config.yaml
n_experts: 64
d_shared_expert: 128
norm: "rmsnorm"
tie_word_embeddings: false
batch_tokens: [65536, 131072]
Below are experts of layer 3 (counted from 0) of a mixture-of-experts language model. Rows are named router (the router's row for the expert), up (a neuron's input weights, with its number) and show model dimensions 96-143. Each number is 128 + 32 x the weight over its row's rms, rounded and kept within 0 to 255.
Before each expert's rows: "gets" lists some tokens that make up at least twice as much of what it gets as of all text. This comes from a sample of Wikipedia text that the model never trained on. Tokens count by the router's weight.

# expert 16
gets: " | ", "–", ",", "; ", " |", ", "
router [115 109 145 102 114 122 103 164 151 101 145 142  93 163 110 145 113 120 153 110 183 198 106 124  68 166 118 119 122 115 112  88 149 147 142 210 112 141 129 107  97 152  72 145 142  87 141 101]
up8 [109 114  81 109 111  90 131 142 130 151 136 140 129 153 130 128 107 155 195 128 180  75 107 127  98 120 120 167 116  99  88 133 104 116 115 137 147 131 151 120  66 117  72  95 107 153 139 178]
up9 [142 181 137 171 127 118 141 125 103 124 200 119 163 142 124 184  85  82  46  76 133 175 118 194 121 132 140  82  96 136 155 166 108 104  70 135 145 133 152  87  97 187 139 118 130 177 120 108]
up10 [155  68 126 126 150 180  94 149 109 123  74 125 142  90 129  80  77  90 129 147 133 182 125  87 107 101  76 168 129  86 142 134 111 123 145 162  81  99 127 171  77 104  81 102 133 137 203 147]
up11 [122  95 106 179 154 108 139 121  83 140 162 133 176 116 153  88 123 114 138 145  75 159 175 104 103 152 112 162 161 123  74 179 161 152 108 132 105  69 173 104 111 164 117 132 154 174 140  89]
up12 [101 122 118 175  84  99 121 147 121 196 155 139 132 147  99 133 184 107 149 105 114 143 130 120 118 132 122 118  73 122 140 167 152 160 128 119 108  77 150 131 181  37  84 152 151 119 142 122]
up13 [123 121 104 121 163 158  54 105 126  87 130  95 126 112 105 109 148 131 169 175 133 167 102 151 137 107  95 154 126 118 117 152  85  62 140  83 128  66 138 120  75 110 150 139  73 162 121 124]
up14 [103 126 114 170 148 105 107 108 113 129 137 139 141 175 200 122 132 152 150 104 189  96  64 166 125 111 130 115 142 125 142 221 123  97 149 122  93 169 120  12 180 132 114 115  94  85 151 127]
up15 [ 53 205 135 131 125  98 125 163 119  95 119 124  98 184 159 121 152 174 167 176 121 117  90 165 144 110 104 126 167 122 158 171 142 144 117 122  92 120 138 132 111 140 120 161 148 117 112 120]
up16 [ 89 111 202 161 146 115 157 138 119  90  62 169 115 143 109 117 160  67 135 145 186 153 201 122 174  85 127 143 158 144 166 157 112 182 115 191 134 158 134  80  71  70  90  70 122 106 184 135]
up17 [134 172 149 122  99  81  75 143 125 114 115 155 148  89  38 157 158 126 149 143 123 220 123  97 145 182 119 114  96 134 104 106 114  86 127 163 100  89 115 212 165 103 134 124 118 138 126 103]
up18 [140 143 120 188 152 159 122 106  79 137 141 137 131 129 197 107 155  72 182 104 225 115 105 141 100 197 108 169 130 140 127 109 152 148 101 173 121 139  84 174 150 135  92  82 140 145 136  98]
up19 [136 121 134  96 164 120 118  80 140 116  39 107 124 151 119 181  89 132 124 143  95 159 142 142 120 163 133 141 119 128 131 105 145 100  88  90 164 118 157  74  76 116  63  78 153 152 139 108]
up20 [155 121  91 129 138 131 113  62 129  92  87  91 119 151 134 139 149 124 139  73 147 149  88 128  70 123 168 136  76 113 105 105 173  98 101  60  79 136  88 122 110  97 125  55 144 158 160 124]
up21 [115 136 136 169 126  68 167 143 142 148  88 146 147 185 166 120 143 123 104 139 144 122  88 110 203 111 120 134 138 114 144 109 155 123 104  84 211 141 134 129 168 152 161 123 128 102 177  88]
up22 [ 99 153 150 146 107 128 151 114  77 150 132 164 138  89  55  95  90 144 117 147 140 106 155 126 146 135 140 101 165 129 140 101 169 105  92 173 155 139 124  98 112 109 126 172 181 114  96 106]
up23 [ 78 128 185  86 178 100 135 111 100  84 101 155 102 167 175 111 137 125 110 132 103  98 154 156 150  98 112 137 137  97  96  91 193 147 141 155 224  76 155 153 161 118 143 149 192  87 124 117]
up24 [149 166 152 116 151 125 147  96  92 167  88 147  99 151 177 131 142 119 151  93 123 164  97  94  85 120 137 179 142  75 138 145 133 153 155 174 133 118 148 167 140  73 151 114 183 143 106 124]
up25 [ 56 162 172 125 100 119 182 215 115 163 173  94 132 119 108 130 112 148 170 128 160 120 159 144 109 161  88 126  87  65 167 177 113 161 137 185 172 184 166 147 198  60 127 114 156  62 143 121]
up26 [153  92  97 161 101 120  94 118 170 138 162 134  66 152 147 149 133 112 133 148 152 101 102 153 132  68  94  94  63 119 108  73 118 180 127 136 119 121 102  77 152 119 110 203 127  52 131  52]
up27 [105 133 105 141 176 110 149 142  81 132 123 169 137 117 141  43 127 186 102  65 137 108 175 106 161 105 128 105 134 152 123 133 141 140 105 160 187 151  98 174  94 113 123 168 162 164 125 154]
up28 [ 92 122 125 196 125 141 105 137 146 135 135 142 115  98 111 157 121 145 122  74 139 115 119 105 150  61 125 128 126 119 131 118 127 134 112 158 137 110 166 138 116 137  93 139  79  95 156 124]

# expert 3
gets: " ", " | ", "-", "% | ", ": ", "}"
router [ 93 112 132 147 113 123 102 103 155 136 151 130 112 168 136 144 100 169 137  56 161 170 166 101  84 148 100 131 171  71 143 118 114 118 144 152  55 183 149  82 121 132 107  79 155 119 174  98]
up0 [128 175 106 156 136 100 137  69 136 154 174  61 129 150  76 116 122 110 113 158 129 138 117 110 105 198 125 164 158 131 139  98 109 123  84 185 147 135 162 100 171 122 109 165 110 116 170 102]
up1 [143 146 165 111 117 125 110 151 136 135 161 147  85  92  77  92 119 117 144 130 117 191  95 170 112  92 131 166 117 116 138  60  64 150  84 121 157 110 101 130 127 152  99 133 122 153 102 111]
up2 [130 142  98 120 108 196 173  70 175 159 151  72 154  65  97 109 127 119 146  97 104 164 122 144 104 154  98 156  91 118 163 135 123 122 136 146 119  89 185 157 133 184 122  57 123 126 148 112]
up3 [152 159 161 105 168 192  87 117  74 123 127  85 176 118 160 201 124 129 128 109 137 112   5 121  92 125 158 120 100 120 156 149 129 103 133 126 102 113 147 124 190 150 153 137 170 104  97 117]
up4 [150 188 122  96  66  94 114 138 128 160 144  93  89 126 122 128 162  59 156 145 106  80 155 159 171 158 102 114  65 100  99  97  87 123 160 181 124 133  84 118 163 159  96 105 139 140 191 147]
up5 [124 110 102 145 159  68 102 145 170  90 114 147 183 128 105 150 130 121 149  66 128 193  83 105 103  88 107 163 168 178 121 147 129  77 121 167 174 118 182 186 105 178 122 148 138 109 135 143]
up6 [158 190 125 100 141 106 131 178 122 106  96  89 138  84  98 190 147 175  91 146  76 167 153 108 117 108 184 124 157  89 133 112  92  82 118 157 147 149  73 114 160 157 175  98 115 100 171 124]
up7 [105  96 151 127 141 163  92 154  74  86 141  96 188 102  57 118 109  88 150  97 156 126 173 137  88 126 113  86 119 127 200  99 176 103 111 140 133 121 145 114  93 140  86 136 136 140 140 136]
up8 [111  78 103 178 139 110 113 105  83 134 126 148 146 122 151 115  52 121 152  98 165 157 129 133 129  96 164 126 146  94 111 141  91 135  84 141 110  89 144 166  55  86 139 136 159 130 109  93]
up9 [129 104 183 167 130 105 109 113 142 150 122 134  91 144 142 158 112 131 123 147 151  67 164 141 135  96 118 145 147 113 128 133 129  69 147 169 152 125 142 146 112  90  20 105 126 129 121 124]
up10 [116 133  99 111  96 148  77 187 137 125 158  97 104 125  83 144 122 125 138 100 129 164 113 177 105 165 118 142 129 112 124  47 109 143 121 135 162 181 139  89 114 215 194 115 190 145 156 105]
up11 [169 129 114 138 152 176 103 166 125 186 120 121 137 126 143 156 183 122 114 119 173 100 126 120 126 197 121 192 126 144 129  92 110 135 116 118 129 132 162  70 129 177 142  54 160 141 164 109]
up12 [ 48 166 133 150 101 119 130 131 116 118 136 126  73 136 130 141  59 137 118 104 154  84 137 110 107 114 151 149 162 149 130 128 169  97 155 140 154 148 113 128 139 157 131 128 131  78 107 155]
up13 [146 136  78 112 123 155 173 141 114 177  92  78 141  87 139 111  83 168 104 163 128 199 116 109  93 158 136 132 101 164 160 111 148 136 151 166 100 120 221 160 119  79 142  85 184 180 146 128]
up14 [108 155  90 111 127 162 137 147 104 164 120 110 147 168 137 115 130 136 116 109 160 137 119 146 127 156 177  91 162  82 209 129 150 150 177 142 115  72 157  54 130 102 196 168  88  88 122 126]
up15 [100 136  80 113 137 128  66 152 137 104 161 101 126  57 136 148 136 129  63 103 110 116 144 144 130  98 143 201 108 188  89 140 158 112 166  89 142 190  72  79 173 133  93 106 102 139 115 174]
up16 [134 105  61 158 146 109 157 125 134 183  90 158  91 162 122 137 103 134 203 140 179 112  83 158  73  87 151  83 166 116  65 164  64 134 165 123  44 145  90 163 124  99  86 135 167 131 124 163]
up17 [ 96 130 165 105 144 119  81  96 147 121 139 147 125 133 129  89  49 160 163 158 143  91 107 116 123 173 104 126 165 172  87 118  39  85 124  48 145 161 129  75  91 149 137 152 154  99 115  66]
up18 [114 117 113  92 110 131 206 125 139 100 138 106 136 183 139  87 118 134 170 168 113 136 162 155 167 193  71 168 124 124  75 144 132 132 123 183 138 161 145 140 163 151  89  91 174 148  85 171]
up19 [111 102 112 165 108 122 128 225 126 102 100 153 131 127 103   3 118 147 102  81 151 143 104 129 108  92 131 116 148 119 139 159 104 118 100 128 128 110 208  81 168 131 150 123 150 122 131 100]
up20 [131 154 169  99 147 161 121 109 113 121 106 117  95 113 106  58 111 129 136 156 160 138 204 113  97 170  82 182 165  84 141 181  93 170 113 180 126 143 199  94 112 157 186  82 201 140 102 168]

# expert 47
gets: "z", "orn", "v", "ok", " released", "ov"
router [177 105 131 154 174 109 140  77 168 135  94 150 142 146 121  90  88 117  76 138 122 205 162 120 104 136  90 102 147  74 150 132  50  93 130 101 138 137  58 105 103 140  65 100 145 146 157 143]
up0 [126  99 139 143 157  89 121 122 113 119 110 142 138 176 110 120 156 114 140 150 190 148 172  73 172 116  75 121 180 115 174 148  89  95 107 122  90 119 121 151 178 132 136 147 141  53 139 112]
up1 [145 143 113  91 172 125 153 114 126 132 144  93 132 136 141  67 120  92  62 123 126 147 125 222 107 172 134 109 113 106 160  98 117 157 173 127 120 147 119  82 101 174 137 129  73 111 144 143]
up2 [152  36 141 194  94 122 169 142 155 160 146 125 128 120  92 152 125 174 153  25 174 110 189 101 130 114 154 125 146 131 111 107  91 134  83 165 142 120 165 170  75 127 115 120 119 152 144 144]
up3 [185 116  63 110 128 145 159 170 121 133 130 100 151 131 148  97 130 169 143 141 122 113 109 132 124 118 131 108 151 167  88 142  95 120 165 125 139  93 137 137  95 182 123 116 179 173  96 124]
up4 [ 88  92 130 182  91 176  81 120 132 137 155 152 195 112  80 161  59 115 142  92 115 129  83 171  99 145  32 144 140 132 142 149 152  57  99 131 169  43 186 163 140 158 136 137 127 143 127 145]
up5 [103 168 131 117 178 136 157 137 114 129 160  67 137 117 155 114 119 111 201 101 100  61 138 161 125 128  56  99 144 139 157 134 157 141 108 119 168 156 105 166 102 108 162  83 141 116 166 107]
up6 [121   0 190 138 162 100 109 165 102 156 159  83 110 148 160 140 122 137 109 122 130 214 142 142  99 122 153  89 106 101 127  90 179  80 187 146  80 121 108 165 166  90 141 155  95 137 155  59]
up7 [146 138 142 102 131 134  95 171 146  88 150 156 139 101 150 135 134 121 136 122 175 139 121  65 110 144 133  68 109 130 129 120 150  78 162 160 113 105 109 151 132 102  92  93 157 124 195 142]
up8 [119 105 128 154 141 115 124 161 128 100  53 112 130 120 128 118 117 157 119 178 118 149 170 116 204  76 133 139  94  93 128  89 156 135 160 134 143  80  67  45 114  91 147 106 118 133  93 148]
up9 [143  67 103 129 190 136 144 149 183  49 138 100 186 137 136 169 141 129 181 164 130 119 151 102 119 139 119 193 152  98 163 142 132 127 102 136 109 128  99  69  99 127 150 162 153 105 140 137]
up10 [161 106  62 132 128  95 148 108  94 111 164 133 107 120 151  70 157 142 130 211  82 178 215 126 160 161 167 116 148  87 121 128 132 149 163  74 164 125 146 120 137 125 130 154 159 115  58 122]
up11 [108 126 187  35 104 141  43  98 129 156 131 156 104 112 113 174 117 107 114 142 126 132 137 126  77  88 123  85 155 118 151 166 122 146 154 162 135 132  76 108 178 114 139 236  75 148 152  98]
up12 [ 44 107 146  91  89 120 132 114 128 149 124 123 137 107 126 123 126 169  94 135 101 167  73 143 135  96  75 174 147 126 101  67 111 150 131 139 134 176  86 164  74 201  87 140 136 113 106 112]
up13 [138 104 102 154 118 146 169 143  95 132 129 100  50 128 122 113  79 126 134 122 138 129 217 179 162 152  96 141 104  96  92 104 115  88 153 127 105 154 118 134 183 170 148 133 106 168  85 102]
up14 [202 126  67  82  84 133 134 129 125  88  98 165 173 108 108 108 129  43 143  64  92 180  75 125 169 179 124  81 105 119 210 148 154 139  99 112 100  79 111 180 147 136 142  68 128 100 108 178]
up15 [ 74 106 119 163 129 202 176 163 134 127  60 140 139 167 129 148  83 127  99 134 160 166 121 133 154 101 141 108 120 176  86 143 118 149 110 116 136 112 152 183 152 180  94  90 118 111 136 155]
up16 [165 131 145 208 170 103 189 107 150 175 101  93 108 161 103 157 115 108  92 204  76 177 104 117  97 138 102 157  92 145 166 160 170  99 172 130  76 168 140 156 182 158  68 110 112 118 181 204]
up17 [141 175  85  86 163 126  80  89  91 128  74 137  54 147  94 115  87 159  53 116 122 127 128 100 156 111 127 164  76 125 124 144 145 172  86 132 142 144  84 136 139  99 138 141 138 101  61 173]
up18 [171 164 141 105 132 122 100 136 122 151 132 155 158 124 108 134 119 122 115 144 103 103 144 139 104 166 125 197 130 213 101 111 152 152 135 121 163 133  83 186 127 121 128 149 131 138 173 132]
up19 [161 130 104  71  93 106 155 114 122 123  81 125 125 172 116 244 176 154 136 127 130 130 119 105 157 172  89 112 150  74 110 151  80 146 132 117 170  83 142 159 142 113 124 164 141 131 135 124]
up20 [102  86 167 136  79  81  83 155 183 170 133 116 162 120 182 137  92 153 109 166 100 113 124 137 178  93 186 111 135 167 124 106  99 153 205 176 141 128  77  76 169 186 148  90 129 146 101 151]